config.yaml
n_layer: 18
d_model: 224
n_experts: 8
experts_per_token: 2
d_expert: 112
d_shared_expert: 0
activation: "swiglu"
moe_layers: [0, 2, 4, 6, 8, 10, 12, 14, 16]
router_score: "softmax"
normalize_top_k: false
routed_scale: 1.0
balance_loss: 0.000159
balance_bias: true
router_z_loss: 0.0001
init_std_router: 0.0181
lr_router: 0.000593
n_head: 3
n_kv_head: 1
head_dim: 64
vocab_size: 14523
norm: "layernorm"
norm_place: "pre"
norm_eps: 1e-05
positions: "rope"
rope_base: 10000.0
rope_fraction: 1.0
qk_norm: true
attn_scale: 0.125
tie_embeddings: true
parallel_block: false
init: "uniform"
init_std_qkv: 0.024
init_std_o: 0.0259
init_std_up: 0.024
init_std_down: 0.0
optimizer: "muon_variant"
lr: 0.01
beta1: 0.95
weight_decay: 0.0
lr_head: 0.0105
warmup_steps: 50
schedule: "wsd"
decay_fraction: 0.841
decay_shape: "pow"
final_lr_fraction: 0.0
batch_tokens: 65536
seq_len: 512
doc_mask: true
train_tokens: 284300000
steps: 4339
dataset: "wikipedia_en"
Below are experts of layer 14 (counted from 0) of a mixture-of-experts language model. Rows are named router (the router's row for the expert), down (a neuron's output weights, with its number) and show model dimensions 0-223. Each number is 128 + 32 x the weight over its row's rms, rounded and kept within 0 to 255. Numbers have three digits each.
Before each expert's rows: "comes before" lists some tokens at least twice as common just after its tokens as in all text. This comes from a sample of Wikipedia text that the model never trained on. Tokens count by the router's weight.

# expert 2
comes before: " |", " 1", " 0", " ", " 2", " 3"
router:133151133126124138197119148156125096141105130043120123111159178108132142180148137099188104125099100173128112128086090140105155130097093146117169190136096085105151124140088045141108195083108106097122132106141162132127106108111111082165143111153063150168129110145067117125123098148086126137147069124138114108175161146101137054130170075083189119174172178070112123132107089110218110121107094218135173092177095123120144090153142120163094124116107121091091117204083076132119129197157105102103127177131091149133130090148118101090103136130071164138105109148128133167186164133194130167100128108149168151137127111094110140173167118090165092167156084092122128114132112151066127099144
down34:095096145180064117111097079190099121140136052111102172149140116148132101104157099131095128148122168094114117115119133137177146156126113077174053088117161133101146139165109140119080113107096169164114081122120189142133088093142113106155109128043141181140110162137126046113136127096111091116165154068148113182131136103116077162141141080160118151189101083107164136139103174178149167163144121129169101179091084188159124157113120146138125088159137131054089143136139064115146137137082125094160184117134126145152198141101089115138108161158156107180132091148126183161129101148124097079106114137134144112151123154113102168174182061095100174133112148070119169171157108195133120194112
down35:111100118127170174118130165164128123170103126161089128162147142156123094133073099163135151182188096132138127084132135105112144123088103147226107094128143120108119095089100133184060125161136163060152129126093190082145084166137156097104131098072161137095141159189130128120088088087178190109150135128131155191134070171155091127127143128139152165109196148101129029172119054123145089096128096101155157085122163115091083086163077163132093130126158117133131146080091170115127105167102147146074107133120101147176141111108144115181074112116185118125145163129125165115113155157142100108088202119163092107147139170056107122132167086139104147098159116129113161095085159128180136103146
down36:136174152104091111130135150072150141118113060116056093097073064136130121118107176172081091209188089116126087130123107161152205129112153146145148148091152131091083131140114138113108114116138123117135130105132150094151148128086107158136203174181152085169157078191160107125156146180031132132143145157118110144155131097166100124149153145125077157144147145106078138134154139138183151080108140152135111155098105109180109112166120104112156116118099121099141166121128103080099156100133174104091154117127103131052143137126125101165123114196138174157142149082129088094102161111138132099123204115066105177165157107085101167196102072114212155154113150145165126117126135064144109074115
down37:146115139096109177105143156094118081097147111103134154093173170170100180098183159183127086100114149191171115100112083212189073103148141120090154062147159104156096125090094118111175169145112155070123127080163124130092199064145115131089144138142190151178120135109138114128140119088108122157118101143114144147121145126095158093148164109103097100119133125106075108167127122062134135176134150161174139072123143111119196161076155133119106110118135112133154081104121127129127123114081119129129121100134044100132115155172111110126079091194124178058169110152132185092123195145132117136162180118191142135136084100066095152104140125192188142137152130164106092141103150155148142063098
down38:099063074135155061057174070125119083097105080133138092166126150178110133134097120146126173120090126189146154105067144131154147062107150161042117144068111147094137105103134151135184122141156141161142172074141083112138185139165147139143144108088156172122173112067115146130135145154092084139140121110093133145143148101158116124055102162071126124159163076123185147123144100149132129118137134118108126130060109206158124133105124127103153139178102152083154120209108143118154134177078175163138155060085111136157082116116113122130135148118136155214137092168173128104129125116126183135107090117101121103165109157188124114073171115185148103142141147109129119076169122181185135104119
down39:166123119137154143117062115163109140111142098141201122109127169068105103117090141053142113132145142144162148125137111128087044094110126173100154097134141146107166112165117116153167154103128100118126140111175059136143085130118097165192147132157157086143158114096120088140132065224114130116104087123177068140087111131081086142097126153097114072139111146145043113168130101115129126101149130119109084172163125107130190135161136113165144108141159092125162123227140124132107127149127190238084080054120125126130116124114092129160166153118117138114138182190118158163153156167118146126115104131133128097113105203140173120124120067156097088115158110150151120149139040120120179135160
down40:154129134100151112152152128121130092142129108067094159141141082163175151100116097122173137151185117051133189151109178111143080079084113133209205130150180099113143116172127084125127155090131103084153121120143189061113099115089139140118096128122101084123083155077177107135144100161146123192151173112150151130176145086081157173103062125115118176144097130154126152081099094154160144137110141087155099071097146122175141077131110092132151118161125094127068100065218148129112176129117133159098151156153060130136151119159142106162123091134178138103059113144155142108191113081156123133165089128126169127173132136136121150120169088055065097146183113129127074128106123131133159143145
down41:170083110149157117084162114206090139117097165142135132127171119144139143125144128139134198120179191082055092152111066157081114133172153136099106067081089131170142082127149123137096091147189121051161096167122163091133125097107082146171152127147160143108128120171186096122091112085093106170123109111116130074105092163131159099082121108226083162155129139151102113123124152205103109154123128141153174160152081107112110151154133079108117113124141132109132120042161144110167133142099122097099145125065194131118115139153158064133127068170068126123170128135136124129144181151083150059139136145133102121149177161124157122174105085152112116109132109093143152130099208156114169088143
down42:132102076123092112099087094128115068102075166136155152126120172079148124124110137076163119140133151171162120171131130164051122133126162151169123183093130113065156124156127073098178126106098135146140153190135087126092099122072115122098124142078122185114123110145142132115100101167162173166091138076156175063161161099127145158124135088116124160134116143129102106179154126084178180110060125119106164150193157096136123116150149141116152129044144120125155224174134180138137135100154108104088089117122119152140110157188116159125107081099122053075107099116098162098114143173090120174155202149172159070086125109110176137130113137161138122139138085129075070146171190137138116111172
down43:062175065154108138069105159078097100138154125124130110086173157080139162093137070067113149111153147094133135096117147105130137093140096125141145153124168142156136125121071125126146093075158092153159184124123161140162208134104136082109124194145089066109163141115091115109153168086082105131148152162074137095141091119127100112097132193097208179127162125150137162123155153165165126117140140166175127114155075081184049097118127112135128179124148140156092124090074123098135127089116115211077184141146134168115122076109117123144063131104123136149176168157099150081099152103139167153124181090115119104114097114170125139153171085125078079176161172142156134117180135125133145174080
down44:078096133149117154101086160159130106132104174157148107122121105163171110106186088118116149094126132086189087140151197140126134129164096078134106141173091150119091123086165117131159130140138090097155118195074133156155120112073151066081157111119149171128105142117165113159159142163135082131063099126130158074128082098108090163153112112139119135162095129113124141062145103118116210116114145106157054132120098176145133196122112149106096138126101126110097114244102152128177129130135130123121142060108149134121187139127131157166113066103149109166109165072081133097135072150108177122160146134050168124131153158116143200114211101148076133084143183143165084139136158118162113153099
down45:145116099175125130165167130131115158057123131156122106176119054127191147173139093137145107153118149084112108081179127111116161130098156133156205117193128108106098100098125101126192147110117163102175101118104175139123107103108210130157126201101085131115163097071132127102132088133160134084165141130086134147152117102134095100153124122134133038129096126148099117146136111120149062175130058164105119162184093169125129136121093097184093173085186101104135143164115080163099142134096185105083114129145185098177153110153148166165105144113185062141153161108114109093103095121192100153123137129136167068082115169093104096134147112122140091130096107157111121165176091113096169121208
down46:108101147081101167171124184178151086095127120117114133116095176106182148119138154140161098142109089146144144116112096166150086098118142098090122100113128097137160118175118086178191072163173139115143090155068112152106152143118143102126171134120113117096081125106172105079089094167099127181113135118144237098186140118104109089145107127152066178107109085113123120163141056113130151119196161077071119108074131169083104108102171120136137091091126187142143181177131139167084075164195080106120125087096162143124127147130061142122096090144170086144134181204188133108164138178139156160109164093085127117144124097109135156122095117128114112104130130137169087177171136154124118181130
down47:155131181091068084104139120177141113087138157109126128163115127156085172152115167119141228152110161131140093077094148134149150138222092111119114117159131133100136085056173100176114082116166121175124164076153095101122104123148174131088126126094127134143138130126130116100091076076095108093105127196115069117163122146198114140123064114101162115121175115162089162136124170107124211106117110135166116169102086144088144123167152138121165127176122053120135193125160141139121073137121123112161131150083155118127122123135106088146120182127129154134182099102095129121114097139085170160139080144096090088166138160201110072091194169129104114128126204088129126175151128082079150111107

# expert 1
comes before: " of", ".", " and", " in", " for", " was"
router:161152122155134145151082157118096154162104122125094108102099121107151159171137150119190113123147086160211137137108139161105140148088122175089138133120170124083206154119129071141141137134151152083076117082184155128097150158064138109123094104179078104162078134186050099084126174064126180117090067100110080108095141160091136113108130105104166117121103135072081068163113147101148199115139149170126173143152141174180104103140147164117063120112162079108095152172110089096144126159164060112107127156170108085133090090180162128113102098146125107104160149125102099184157151104154149132148114123115156158087139047126131190148158169080134073149146150162136153136115170120163115119154
down21:129156158106098165120120092089160097173151109151129134118140133164167097164093195143113157119119093102067135116170105159114096141142152122086150140032115149144173109117162087086050144175194091142187148150132147100138115150110112172073213158140155138154152112139069137144148158078157106069107141148118119126146039127107114182144081124126111141085104147122151090170142102152153128127118173186105123154160132128095154153125139153081077118118108132155093103134081215127144094089106103126058084119245095139128144120076172127154131063148129145136118138089131141163157100141131118142136137221092102098101110121142115092095133115117132147151107112108189110191119098128126131089149
down22:132116120171117133078131155162144114063126080111112142069147150140132097115137097081087100069142151107144181099131143101190131165122073152148066150141118169077107143184150110084171117104071154115162170130083101180184185141105137109142190128152070109158168130086168107148152106211111162122139104109146099165115112098079119079138127140129113179126161140148154172145110151114142157025125138037133156075124101142131146186156148149075155160133104103164121125100105102128129180121135155153164116119141156138030161163060076144129131129113132166146170128111141087121106125103146104123170161082150134077160099110112093113138157160154153100156134169079179086119145100163102116106091
down23:080166123103126070141141153086130091116142113157151099118094179164121136116084151104086142148142071093206111129153184142153194044104092131153104149079151097165104137082089062109126116073125155170097069094118082155162070146178171115121144198134112127139141180196180157139075142142118125149180105129135113187132101126159109169145108124119159137085098197128099082107124047103118096133112107084115075159106109137105124136090156144170125129159144104120136124155170165133166152144140195167171096119121147100129164153071128138093104115169104131127119163144211134151083135152124131131130074083139155132152156132137124105117145096176072068200093129176126089144159101118119135109129
down24:179189151125194090138117134128177117089109118107109134112172130149111049105120161114082119160191093126141110137194191119132103067114126095073133209177173164124133115179120128098104127182101121144077125139117162109084115133128134107128151144096142101098090084140156135157181140065114135141132144111065147120184137117055126173133111092166077116163104116152086104118148101147106090076152112117130117120128149156172161118114129078099101156100077154092125107230142113139125176173107178162149084177100107131185134102119093099185139139087120155161080084113111167180061144099144103099180134154090097103065119104146139175082129133147106135188169136154113129124152167128108149130155
down25:127183059085102204125189103159128160118133169134159090087111067135119130139125145116189082161114127138079132147165153118136101158119106143105165170138101167153097120190164094149152121148120062116090145111103142124173128177139124082140104102117146112181116174121142162143200104099179105142118096117137163072103119122160090066138158115164160130124124107096167112149104115059170162140112121152150079115105126144135140144144129149077042176166189096120165140195134113163125122149134093136091113210089106165144141104132130137102100126089144127078146136107096158094098070185154081128129147094069195074125143106115111133153100143151122110119028103133134115094118206122100112152179
down26:179113165180133218179120122119116135152144140152149112171076106139119162116134121152135105125064161149070105130151182123087182124139103103092092124142083176121142081054116123092129120130091115102199101134121110161168139138141150126152171139161150154099161111113130145088111183172131159101102079122064114157091046077102185101169173140095152159158100069126108173173144127112127125184205142092182142092186136182156116143103154074144121129135089136151160102154109127139175149102101126169169151136118121125109161095088121089162163108134139070133099100107120177116141087147165131142143135120112054172158090122084134187102116103135124100157109065149137140102094121084076052119108
down27:135136144146157145116109153191181144158085081096148102158113105134145168078138159142109171128109180133150171107094104146193129104116116113106181160120136156174208137141149203153087089163077114093085102127157140088138174086073130165125086064114152116062127150096194141164120124088079128173120072133146136112101188091147103134167136102119102120126081138143173131184123163196070151131134185140154105134085143082094125077115127104151103117145128094119127159105106180125123077178153137114148103119155106128055170142142125147157155193139127111141055061130113125111104102140153101141133099048134138117127125182113129167132158151054096120059089099106147142116149115075164150152152
down28:153114167058115132100139115091131120109103116114081124110140145121143056153086165120130166114136169141108083162146116079087093115106080145207111156128078145123189142096095140154130170137154128113102163135131112101211103171207155171146119148160112129141113120087135139094122104099121177169093069064111155134110137143144106125154105105102113212147115123120160058181139091139146162115157174181089149154138162150134119160149133169137111086154117139148171145095141109112106096153123115184147100115161072143116187115156117124139101144107127082123101132087172174173107160063088132134135154078144163114000180129142135117142125113191145086134144101149104106096197120094117150121063
down29:185134149132117060117143120101137129073118094144163103112098111119143151133092127178150094120113176123097101109165122101112119144149136115109122110115116147141145118054068037135151056075157113166066151113134112126125125171129142125116145077139166138129116138213160118142125122122134083112141107118168140125121139114193132146137082118091105162154133197157231094124121130140093149108141126203147132052133124193129130094151124094184143189072162081136168105255090094130130138069147114142140123108128125081133074132143124213145104138106096171161148150068133157139144138086097104102118163181110107110140104136132145121132167117082160162128157114102084117162148162085153106162126
down30:053101161143158146132098142153127156155155127095149157079123128111160156110111084131155118117150126134179177068115121153090086103117085080091103107178095055113123119168133090103115186112127112092161190157099050075112160086146133156139103164169114127226080187100105189114091144149124073183092130110100114128106110100133187099135105206131110109215069195118119091196121100132098152122117100137136087113136110166138134142077161179181119190159109144149180124135093129125137101174161133099141186104152144150137139126133108125158142137073103126129123131077131130155165111125173102142104098150146117125138150135156136101139083147142129145094133111115067162117101222130123098079117
down31:161158141133189138101150140125130140099142157181170153078169082141184109101090111148144113105142134154104099157131129110150155131173102150126073153118107064117084177136158115114181103101136105128116136087170116115121155112163152146130176087122204088148113173117127112069150118130134168085122169124135141126104153118093163152070138120128075157154119145126109169120084067087112104096208134146174107100138154139120111133135208144124124159077184166163063130194150095062121092137165068068166078060125119197122052135119103167128138170129137146107102064132137117142115125130153074126189128101169130097114156160060157124122090115140170103139103103173087099125142138187068142080128
down32:117134069141122106079157127131178184118115118092139099143089127096167147113179100035137166150070171161149151123136144184103100145063204144119115118156084122164163133173092073091191114151121161155121112111136077139135078157120094084185161167147175066112140096108132053127126191114150135135121033140168114130158093158092150128202079114121133164141154074164116101082076105097087131111140121133152182147132083096087125144163080135118121120082103174128099164145117125142139108067159116170153090144146134097095156118121115146087130162134122096111107148115159147112102115184111169141155152110168126110123152174118110181190093092123131129182152111133132101082155106196136167123093
down33:145131192111058150138145122112189163089150116101136133110183073118113090134132187129163099127111098158101115117175132106085145108185143148140155173126156126142145131127155060154180075113139163118135120079091165097151119099149118058122138162092136097113110141149131093084136097141074108127108196133170114113108133198102130122151091059151190135101136139135144164161168053180133175137130107148148150095084045107137158156123108179130159108160095109119093136114176192139121072162091153105119135167144180109169130090117115079166101167142119149109168142091149160128076120138089123144170145098102064078149173116168122207137150070087085129115090111079183132150134095119125098075112
down34:100117097114191182127155122178136085167087159080142183119171114124163088065153118096161082109150165144149127180131100186075198171090137156145158111124091181106109100179095135162143083090140091095126146075150121112096106131111190121091107173068099216123127095134118144116118117144068105110138134111164117137199132197145181149116123142145112147148136120129124138153127194120116102067085030137138093151060096091098061116156138140124120147087144124138159105073114158126137099128144159132071153079131149090133174141102186174100089080143097140094135147118145083137159170144153131132100138106118114150102167110128152111130134096143149140134099131114154160197152097096094133149204

# expert 0
comes before: " the", " a", " to", " was", " in", " his"
router:133094148150146107177086119123096152087154194126112093123164130137115144171198110092140066089135105133159161180124113129069194155138173096137150162124117111111193152120100103128099128132127155106045112161111165115105117143089175096132106184108160119074141142134080116047121082124117127116067130155058075116129108129095103056150199134068177127100101101118073058126094149117119131140137119167139107142113131155136108120154192115140102131113149119073079120150157094126143146167144102072092109146116101118109153108151141125059120154154106164109126162160099144179158184152139127160148141159091163208145165088126119168179116185112103100159110153145186173142084124144123087064157
down3:129154204142145131100126125090101184089090083123075116152084093073092106097099167106182197133103111137134183095084109148110146083191134147115145155117149141143102144158137159122151158093129113128101114120102147117188140176079160153184163129103056082113167060135157116116076084157138170155072145110091141186121120166148111137160120107150160071084098146169120133120114114111175200104151092181100125126142092208159182150127095174150085161108100082161115134140079090169088144150159140095132151153148134148099153186179127163045076055166151096133176147085132093132139110110139125135151120083125131139110137084122132135072091108120160145151126143181111133108147127116125102182110
down4:111130177176134187113157115124111125068114152152091132153150123106182161190134156106094107183138135083108037149141104139103106134164147115156148132126117133087176162111194152150137142104146109188142099163105079132122146096082150163108146179143148115155157120177141152122111143123089140164105145097104107159158074154069139163161111138098113168099119048105143154112079161111147122149170109130142126114126107088135105151109088177132178161098130171135090114034110201092068097125110077138120117080177119133147114135124140167154099150060071121166119102107130108167138166168118152111102139192083151193107100121149082117098121150160058105110058081090112092191143085142169150121163
down5:111203126150158080136136086101103096113201112122103091082117167128143176087208144094154150085141110096137091090116135126135161106085119119131090159120098126168139183103167067136127102163094096096069106105197139160137162107159092146087099160091178130096092157108087147123163158123179128082088073154152152115191140068117129106122151156136149097127164065110130129088119148166110159140127165129185115118076157198145112063183120075140182130102139112122157108131160108111130125099104179119144145147100072099171138098148150129117173169086083125175075122105144205158090151094130110090127123146116119132064145091138155145153160133126149158168111153146074112116180093109205121146169
down6:180128189117066137132137135108164157093149064097158127079080065109155089088125130102137134169058176180117097099127105148111170085171158110134161115129094146123102140085123061068154165104162161167142089128087166090119075132159180146148153113143119084120148093100122096156105105147157124048105131088149174132100124143161138118111141140151107119146148121166174109129101103144141132118183142096150163094151136087121151155189120121149131128124111116130184158199112097155113096109115147147100104060108140131152146130099100142136167146117159107126121208177117114116113070072164148110124119164078109129098079208203125068144175108115153188138098118075158075079174116186131178139141
down7:125134149115163108147093174178032111137110168142115153076183153199119175132201098104120126142136110215151127086145125064088151151092134037147147111121179131129123136117119205140118125138126137125112170122087116130080114122136178098108160081107099173133143116140128158126115166168112143174084188093075080119140107062093150136097128150156140183090099116121124127127144157144179083120086088174137133119161148152128118101084083195151120150164127184127147155104094098169110158089144120149149157133176150142112122120082124155173094142116138104128155128125130136173066108121149081050119105136135101093128155084091136114168164148204095124089083129188123090111054141154084124122109
down8:172094072165148115039072072140185104181097141075134185101149111096098159143129144104134155120105088140158121035141065113144112132103137104102160159181170077157102143129145172155159151096114113151091166176169157140083157126080126144141133077120164118144186136122131136173103121143111154095088097171119090145164161081167116160129115133131148105154126174130171135199127119122125177154141106102094151121166091203069143161095156122146194103139111152156143120108151130116101136156080103114125146150085064102172173099131103107147116110150120058127074166148119101121108107144104080086104111190142074160105076134100103152146174072115183144122086130170169183095147138145113131099132
down9:105120114105190154113102155143131116134126185122075172131149157086120102156094124161163184094061084096186179083165129113137075120092136155130128139084165175145123085142090173122163152194116159109115146082113109142149122124086157145099123117131074081159114139114094143128171102136100179170156158088121177110101108090139128144115134132147078124128200164140126155138137142121103142177127087116159129158095122164155135160097162104114111120118201109128129120047131153075151158074208141144137089054120097109107125157101117102114168138088113117123112135113085118112140093079153150179114110181036083156158158170137138109188123231117130164103095124145138142148113115086037116140175
down10:117152112139138127128142137131218145147131176094137108106167146154102115154156108183174179128180170138161074192112101156082120127147098108174092103166164145133132174101133173102152055111069118134141097078147172127142165102104145148130138114179118153064066154078182098129115127129143139171054132121060139122139095153092129103094141163102152137105080142117174099169092163115125139100150099073149153097094111193132153165072083160106127079160108100125108103006153158148174112127108131152101116150139180119135123122114118134132150114151146136089137199109113152146095205081126109142107153117166133150128123089109121124080144147146121040092197126101147157132096105099100172101103
down11:146106109130128133102126112086091056067079154140142144064121136163151182224085081138162101153168130128117132136154124108115169179108131190093114166111119160139128062129140172080038140194170096158137122094104155088120133129138160080125144097171087194161168156172086175085146146130158128094160062129143127090139132152113131099111086061117136096128090131144170106158115098106187122120154133110122106197128147136097158133097053122159098128156140143121116131129108163147199177122197167100120097138169102155128120172123117146105133179089138109145099123159055161069094084164183135172121122143101149113140132133177122146124076113133086090125109136096117126095103132147138084186143
down12:161165089154151116114122085123067123093184108102106108150120145166144084138047137151145080136211130191113102127109112050138094126135126085094143103093098148109159110139174118127124055150141133062183091157092169176151118142086169141131192153119103117086109172163138127165093123128126074088103117139107176104100143120164113109171158164133185108121133134136081138128111126186073107128171145149104163123188120133111194129156133088168103140187094142113120138051137153145180108139156134090131072119142063128132060160088091135074124143162089129118112085158154091126170134130146100164072097149079116222155178154148126129150141140139149137122100155170170140080089136121162128111125
down13:091127149094095134102111063132099094140124112142138145093092120085095148108138129169124100159095106228137082175090135100179182180136159112136215128123148130123158132166141124130128093126079065145105125171115086129136145137098076112123139151195157152122109108152118123155132105138090142143162144193086120096201092137060160161148155076139190106109155120166171111068162139123158127083158109141102125131120177128065090127076086141157076143141104159096103103178109183075119179158171140065137169201128099106135162137137096064130118165120114103162157088053139147089143100155086128120149118069108146150090140170140094152101061133114106113120158151169136170130176112150124135152148
down14:177142165121130121111079041117106079152135134113108124144105173105126192084093143244097116142145080142140122123130159096149095151161077166075155158145138069125172102117130100171098068114104072130097133145151105121126126159145154180160141140141136157148116151133149072212134136070146177088106109131206109091121095207170160172153157169123153152108096096115207132155121109151136075163106125072161152112112078082108103096121126173149167156111074156115150134128146079119148146148126154103130127138133138153065164116073078148134185105107136118090163129108127147139127178125114139116125139075140097173072145129106148079127146114140130135113164094164122148023091103107116134143105
down15:116035182107166117137120135085191128121147134141148131176112172121136170171138136129095158114135089098095146134137119182124071144184158101133137085116118139102167121115108119124111058133127086193150150131097116125126126109149160147132044088139127157101112103202129111083124120145111101142144164146121124093131135117125113104144114128120145066118112143149108140122154181110115073161064181138158135134091149052127209156120195137131131110155156119185129111108083149187113130091220156068175132138150213106150103104084082154161096174101085139113117073150091143121084136156092123125067141178109093111177127165130217134170144125097165144141082067139140125106101120081093128134142
down16:087129147152145172152118140147113197094111151102170132157143121089039138126106177206112150172185104132126106126076097125053128150157096086118168129124162092140093066102113167165075116146138164124053123168133112164085142120163148121132178095109151166118117121189155153164098130162135068179118105143102198106093121106135147201083124105155134128148133054141144151089123192106099127155123135131116110141153079068152046111191163088124141147139110094100132165141121165142171147091121097146088100106117081127101144102102217080121192131151102141196122085114155094095151112094113142103116148084103144108137181101128123096116140135117182105144143093143142124190132123165117127111095

# expert 3
comes before: "\n", "-", "|", " ", "==", "The"
router:115100161186135044181143067148133133168098161081135139121155143107147123123132131127184126126111111174169177061086127163084132101106133121159152214121145115141093140148129107077049118148155098099100071097096155108144115173135132052154090091095066113150104165166154134134116116118081130100133107169107124137127172142122154164102147075085137128143188137084127088138092167142181133104139085159176144089111169175188125097180204166162104146112128164129086145183118104096109137159163140129126093170146101078113127117101083075085158094114069131107077086109129087098147113079172160168169117137146111133173137124125157151113151101115140090198117107106162164161104141101078133091132
down31:199061100129135140147137206121074116161176136131166162068091107133083135169214070078114097105112125107109151097067092060123129146121104113169133133105145171152150145144182080137123075179110162069126157109158208151160171121156099132104172119144144131101149207119156173193114100123121139124142127116050154119150082134126139103114130138135132111118109136149121124103176123109043153159184192111124120127149114124100160162155014088135121126125097125094100154156055143130156131121153178072101169084123146126183147107144149136095125119135139151132104103128153107150179130092196103108108089118116128148159079068129097152129141101158145148121132087142134128108107169122105110115098
down32:162108120106142063118117116099142186154107151061142197085090187143149156122085136112153094138150150132114061109089117133135140156121146133152119145118097136139091125128101144095149109083130197154103159149142137120145116140083216115123192123116100096132110122142125130113137184154106131142127102157147167115066177086068121173225087126094212151129085178132128102135126106145087133155139162155169140160128111071106107063140129087121108120181124137138113078079207128125113101164107148134095119122084125132195130116087145123111180128107152107158136115093080121095130146084181172090098111064153175108175189088162102144064143100109171165081143134141120155165109113171071137084158
down33:101159129176150075119147085110152057079116169159104096073172134118156142116150063105126219155140104068164116122097130149092100216164110089143108155093115137143060119097132111175134170151087102072150135142070173110129138118143134142146144088128083115083165136126153163095130137169125139161118085160135106166143115165133117092131124120148181138186121117167135097154174107092095113140164109104133150120104155167149089176157140075144100132140143035136096115115150170091123145118099116074133141119144087111155147075106092160154084133150125149153080177142132180156097084147105092125104162148123135152133151074205096133179140122134148160137115199123167048138146172063078108122179
down34:144144170123158124103127156104131130147126149108070076097111104090116146117154131150115090201100129135133145130162116104139153197196166082118124120114169130143142165115150211156086150129089057120075145108102091143137153137143118111127136166132129187095137066123069120112138187134154143153096144134116123144119088096152115140116118119165092089130141148153162082087127123067138189181148138158143110139128194170172097120175087079116137157182108186156126155096186106156158172095097135142131152115152094102106131139120074121103069093163102158183092086088129094153140133160095065145071191088155180117090089126087120179121113153089133092139121153196118069073171099136145072083179
down35:113160117043081133178174154135090164077129167114092144136164122094166089146103104157163142141151141146087126129169108099130070132126138112164098100137143143087214151080138093144162125152109141092139074126058155111152094069169118162108142116095151178107099126100122215132116183154114124107073149132151162139157103105185139094175112074121130080116163137129149094112114163100147102175108146147113136187120148084189159110072113140111155140116148112186136112048094062075130130130159120151127147122095189159182134121116129060164142156130068157136129144095115113144117104127120182155115134144086170117188126132091142194175126155143086082084138181072128127076074122140156113124110
down36:081155134136153107088127113106138131088149136146105136113138152141184155107145136104080120145071125138081094125101101097121126185144108127215173195097089167184164156135130098123188148148145120093133147125155101170173121129141129113130119046132125155119089150136127093096137128130141102166094124139125097121109146094139068085148182109111099088126143100101152123136083105123179135165169135112114151126107127186153110171099109134150074180121148144140069113114070173058150120183138125194131167115161011073131168138114088056123109072107140153139109096107134080126146130179115138131155132156152205159078142130126131081111118221123156103078202147167155115085153147133127160086105
down37:161123146137085179127169166103111142124085105147097086124130164126136144095190112081106128165108089090083101110146109144136173136141118123215109148142103152128170157087160057129115147119131088107097101129109140110161124141087183149071109123207101131199125132143106142162070117142155089102114110142122128088156149158156193133144186123125099130130153094078090079129132091141127157177140123148128139119113075121164143164148075139158137182063125119102133112052131112099194122128135143185108087101122168101135141122142122134081086143133104149108110149130092116137175170087135224119127053118161180104149125075120102094139111162055148140192121044164183195134115158083112138171134
down38:139161109137108181143129148100090096160138114156205110108133117082132127141069127102126102171129154068115126154185089104142197181120116102161101119123114124107135137119068129133115085168115091119147140124079101135079124122108086125086120158101165119162132098083073073120145066095113132173090150120094148206203107139211145196087100143059107138112163141160059123098107103118131121150194143133105149115174069067231103134136118122100166193182092130178152120082124205134136138149134138114163146152141120160112139134120194084104133144157161110120111054109142101160141143148127142140139100141089123123090154123127145091172123099116150140121153092060145153090127130121124148140187
down39:144101123134149201133125130133066124086164093120204060184091121111131139085109126078193107183083153172147101159165120155078150121151041122142105107180111077151130092143096194184099141136166123075116121078105132174088148104152156064111121102138082106103124151150180116088140129150103127131088131102163096110156098107131065099099133087104150110146205092150163106085106128068151164128141134121126134183123119132088158147176126106086122129156130132193113109083130135127118125095160126197134172159087105148120128140168112056129133087164117155166107074139190059140165179166139135182171087139065135108132140163178148099147169123143138135093130115132112121118164138125130177145121
down40:146085149113110141123152150114154140154116130128112095089117121116116126119151117079196141142126085099124128116136135049134150160123155135088099084095085135120154164114149107185125130104127146160158118185152182120141170047212131198163152105096104107172118084168095145104129180166081125066102066134153133134150124079090197111129119165161111150128134099085121146060106172099129156125129151144128140116074189094114074121091119157135097200123128164100116098059126146161117061071127129123120209110119117102141126085136126186178166189151179126106148104140085083165106133160126147100149211109086154163138099163149170139132126106181120104077097143114099136115138139139106119052172
down41:101175200115167243106167084184105110112118121163067129126070157091178128097144121127105141107096076163113082164107161168122168163153118140161178104140115139120189129111176185152125122176139101143152180086096155100168120127141169152135133128092094106121187125102140140132104142168104119156118201118160104111122151136124178110125102170084130155118127150110123098111169139177118059125123070046148097191104115116092103122176144149121107186162111111170126086067161093148131139130108162136099096174130168105101122133099114120125103101139129084107136123098195085130115108099165091135114144119177119113148102149163082099106119089113079114049103133091102130088145199142131053131158
down42:120141192126099118105130123076188174154092143117105116126117103090126137160129111084121195124097094091133139131147113095107066080103104193125132117144139141148122085109145062057111111072083117143115186098117144172053160170168160132113172124101126160112148133145146162178100143108160108120124160143153128111098112119087142188137109173139113097168145159096140091149142115140115134112117188158148163111133159151147182135068101111090134095122118165176112171240218206168153130127111097142133126192092091184112112116067050127112148163095103097142090084141139146151163115096135113135137155114099128057151089105135086119160133105109150126157087097105101132200135140115101133194113
down43:122120106185108138194131077167087146147091107118088121094088151111138077177081180126149124153146198093135096098072136139174149131147147137169219106117088139150086194126130135141101097173150098145097111183110131116147167094111108158043130137149116188130150077081183189135107148097109138123196105144131109099089070184105169140095161124100140158106145097137178033110133153111193165135146065172164108119149095136129140105143157097133148150103096120156110119122158174196161141155099161140061146120111119122082094146073175118096104125156126114099129132186134134171155147124173144083101085147148085115133130103140106094163061137103105158103127070122105089168118139132128125108136
down44:048182127152132132096106166140076072171103085072124128102103140107136129125128134156114167125155215161087076097122099102136114140104123187135106093126176140111127154146115215140074107219028138074117149092130120167166170165138152106096118113168089139141100142163100154094144171144077179131154167125114198103110137058092137114123132103125055163152121119113118105167128148142155119077141153092128145136080115117107135084116193130097082148150142160073159146096158178114131142156107109144118118136120139139104076111115130041145116171168086101123136174131091131190112182168178173094120095148091104115138149076124168138137135160140118174140121118101151157110164105175119108152119